Experts of a small language model.
Experts: 4 picks a token, a sigmoid router, a shared expert of 384 neurons.
Below are experts of layer 2 (counted from 0) of a mixture-of-experts language model. Rows are named router (the router's row for the expert) and show model dimensions 192-223. Each number is 128 + 32 x the weight over its row's rms, rounded and kept within 0 to 255.
After each expert's rows: a language model's description of what the expert responds to. This comes from a sample of Wikipedia text that the model never trained on.

# expert 26
router [116 127 113 115 132 100  94  45 103 150 107 192 103 145 131 135 118 186 135 133  88 128 115  60 166 152 134 116 142 169  90  88]
Commas in birthplaces

# expert 38
router [162 138  89 147 129 118  72 124  85 130 145 155 131 104 128  94  83 172 143  72 119 131  77 140 207 129 168 112 162 138 140 143]
Locative preposition in

# expert 33
router [ 74 115 124 105  79 121 108  66 128  90 106 150  76 141 148 131  78 135  97 139 134 130 136 103 165 101 177 102 178 148 100 152]
For and with

# expert 36
router [162  74 157 141 125 110 171 118  95 138  86 199  97 120 169 121  96 124  89 116  70 131 120  90 148 129 150 113 144 156 129 118]
Name pieces and number ranges

# expert 12
router [121  78 149 130 130 140 138 117 102  82 142 154 102 105 172 125  78  91  77 191 103 210 123 108 156 127 133  93  91 119  78 113]
Date and time prepositions

# expert 57
router [ 74  82 138  94 110 109 156 111  59 134 107 166  95 130 141 104 126 147 114 118  92 149 145 101 200  98 147  30 137 153 161 141]
Dates, months and years

# expert 37
router [121  91 105 156 120 151 104  62 132 182  82 118 134 100 130  57 118 155  91 142 117 140 114  88 113 122 143  96 129  93 112 155]
Locations after at

# expert 48
router [134 131 139 143 108 142  95  97  99 127  84 162 119 117 168 111 141 107 131 143  99 158 117  74 159  98 164  91 150 144 155 108]
Romance-language word endings

# expert 24
router [ 98 142 133 121 120 116  96  94  45 133 121 162 146 152 133 149 114 112 118  94 151 117 119  95 149 118 169 127 135 119 152  92]
Romance-language word starts

# expert 15
router [150  98 115 141  94 124  90 110  84 109  92 214 141 136 156 103 123  96 110 116 107 163 144 132 136  85 201  74 178 132 142 182]
Infinitive to, prepositions

# expert 56
router [104  76 114 126 132 104 119 103  72 111 112 193 112 104 143 102 111 157 106 101  62 136 170  90 193 131 113  90 137 130 107 104]
Political career succession

# expert 58
router [187  83  91 140 106  72 128  95  36 136 155 207  79  96  91 128 138  91  98 120 152 130 126  94 190 126 147  69 141 101 176 114]
Auxiliaries after subjects

# expert 28
router [148 142 155 130 104 118 126  77  97 118 104 213  78 103 111 118 123 104  91 148 106 117 108  86 158 129 155 118 147 133  88 162]
Colons and heading punctuation

# expert 18
router [ 99  95 129 101 106 135  58  95  84 135  75 159 113 102  96 141 105 122  66 107  68 169 119  86 197 124 176  47 174 174 153 129]
Lists and table layout

# expert 16
router [169  95 108 131 130 135 115 150  27 171  96 231 147 119 155  88 116  81 123 120 112 167 161 116 111 128 155  79 170 158 160 128]
Infinitive to and modals

# expert 22
router [ 78  88 112 104  98 141 115 115 118 120 112 158  73  95 159  84  96 146  63 108  98 135 132  84 233 138 145 107 163 113 170 119]
Biographical occupation descriptors

# expert 54
router [130 135  96 146  88  95 116 111  88  61 109 154  61 119 177  89  67 129  67 145 114 129 186  77 171 100 201  99 139 106 150 154]
Kinship and role nouns

# expert 44
router [ 79 131 194 136 118  84 112  71 130 113 106 183  98  89 134  83  62 126 155 131 142 128 181 102 172 169 189 150 119 110 120 147]
Possessives and pronouns

# expert 20
router [108 132 138 110  98  99 128 136 132 128 116 180 149 104 117  85  88 123  68 129  40 120 166 102 189 121 118 125 182 183 128 117]
Title words and quotes

# expert 30
router [ 85  56 174 147 129 119 143 109 103 101  75 144  71 143  92 106  74 116  95 146  41 179 156 107 196  79 168  91 162  96 147 118]
Agent and source prepositions

# expert 41
router [104 100 153 129  87 109 120 165  73 109 109 221 122  88 131 108  86 160 101 107  91 155 149 123 205 123 182  98 184 158 119 120]
Word-initial letter pieces

# expert 63
router [160 110 102 118 133 120 100  98  72 112 115 236 123 123 126 151  65  90 100 108 131 170 147  69 184 120 198 111 154 130 116 144]
Subject pronouns, coordinates

# expert 50
router [ 92  99 142 123  98 137 128 100 122  98 111 123 132  96 170 159 155 134 119 105  97 200 182  97 149 154 157  57 169 115 151  82]
Taxonomic name endings

# expert 17
router [ 93 104 167 151  75 166 142  70  80 113  86 198 112  74 141  88 140 133  89 156  95 152 132 131 188 105 138 106 126 130  90  96]
Geographic place phrases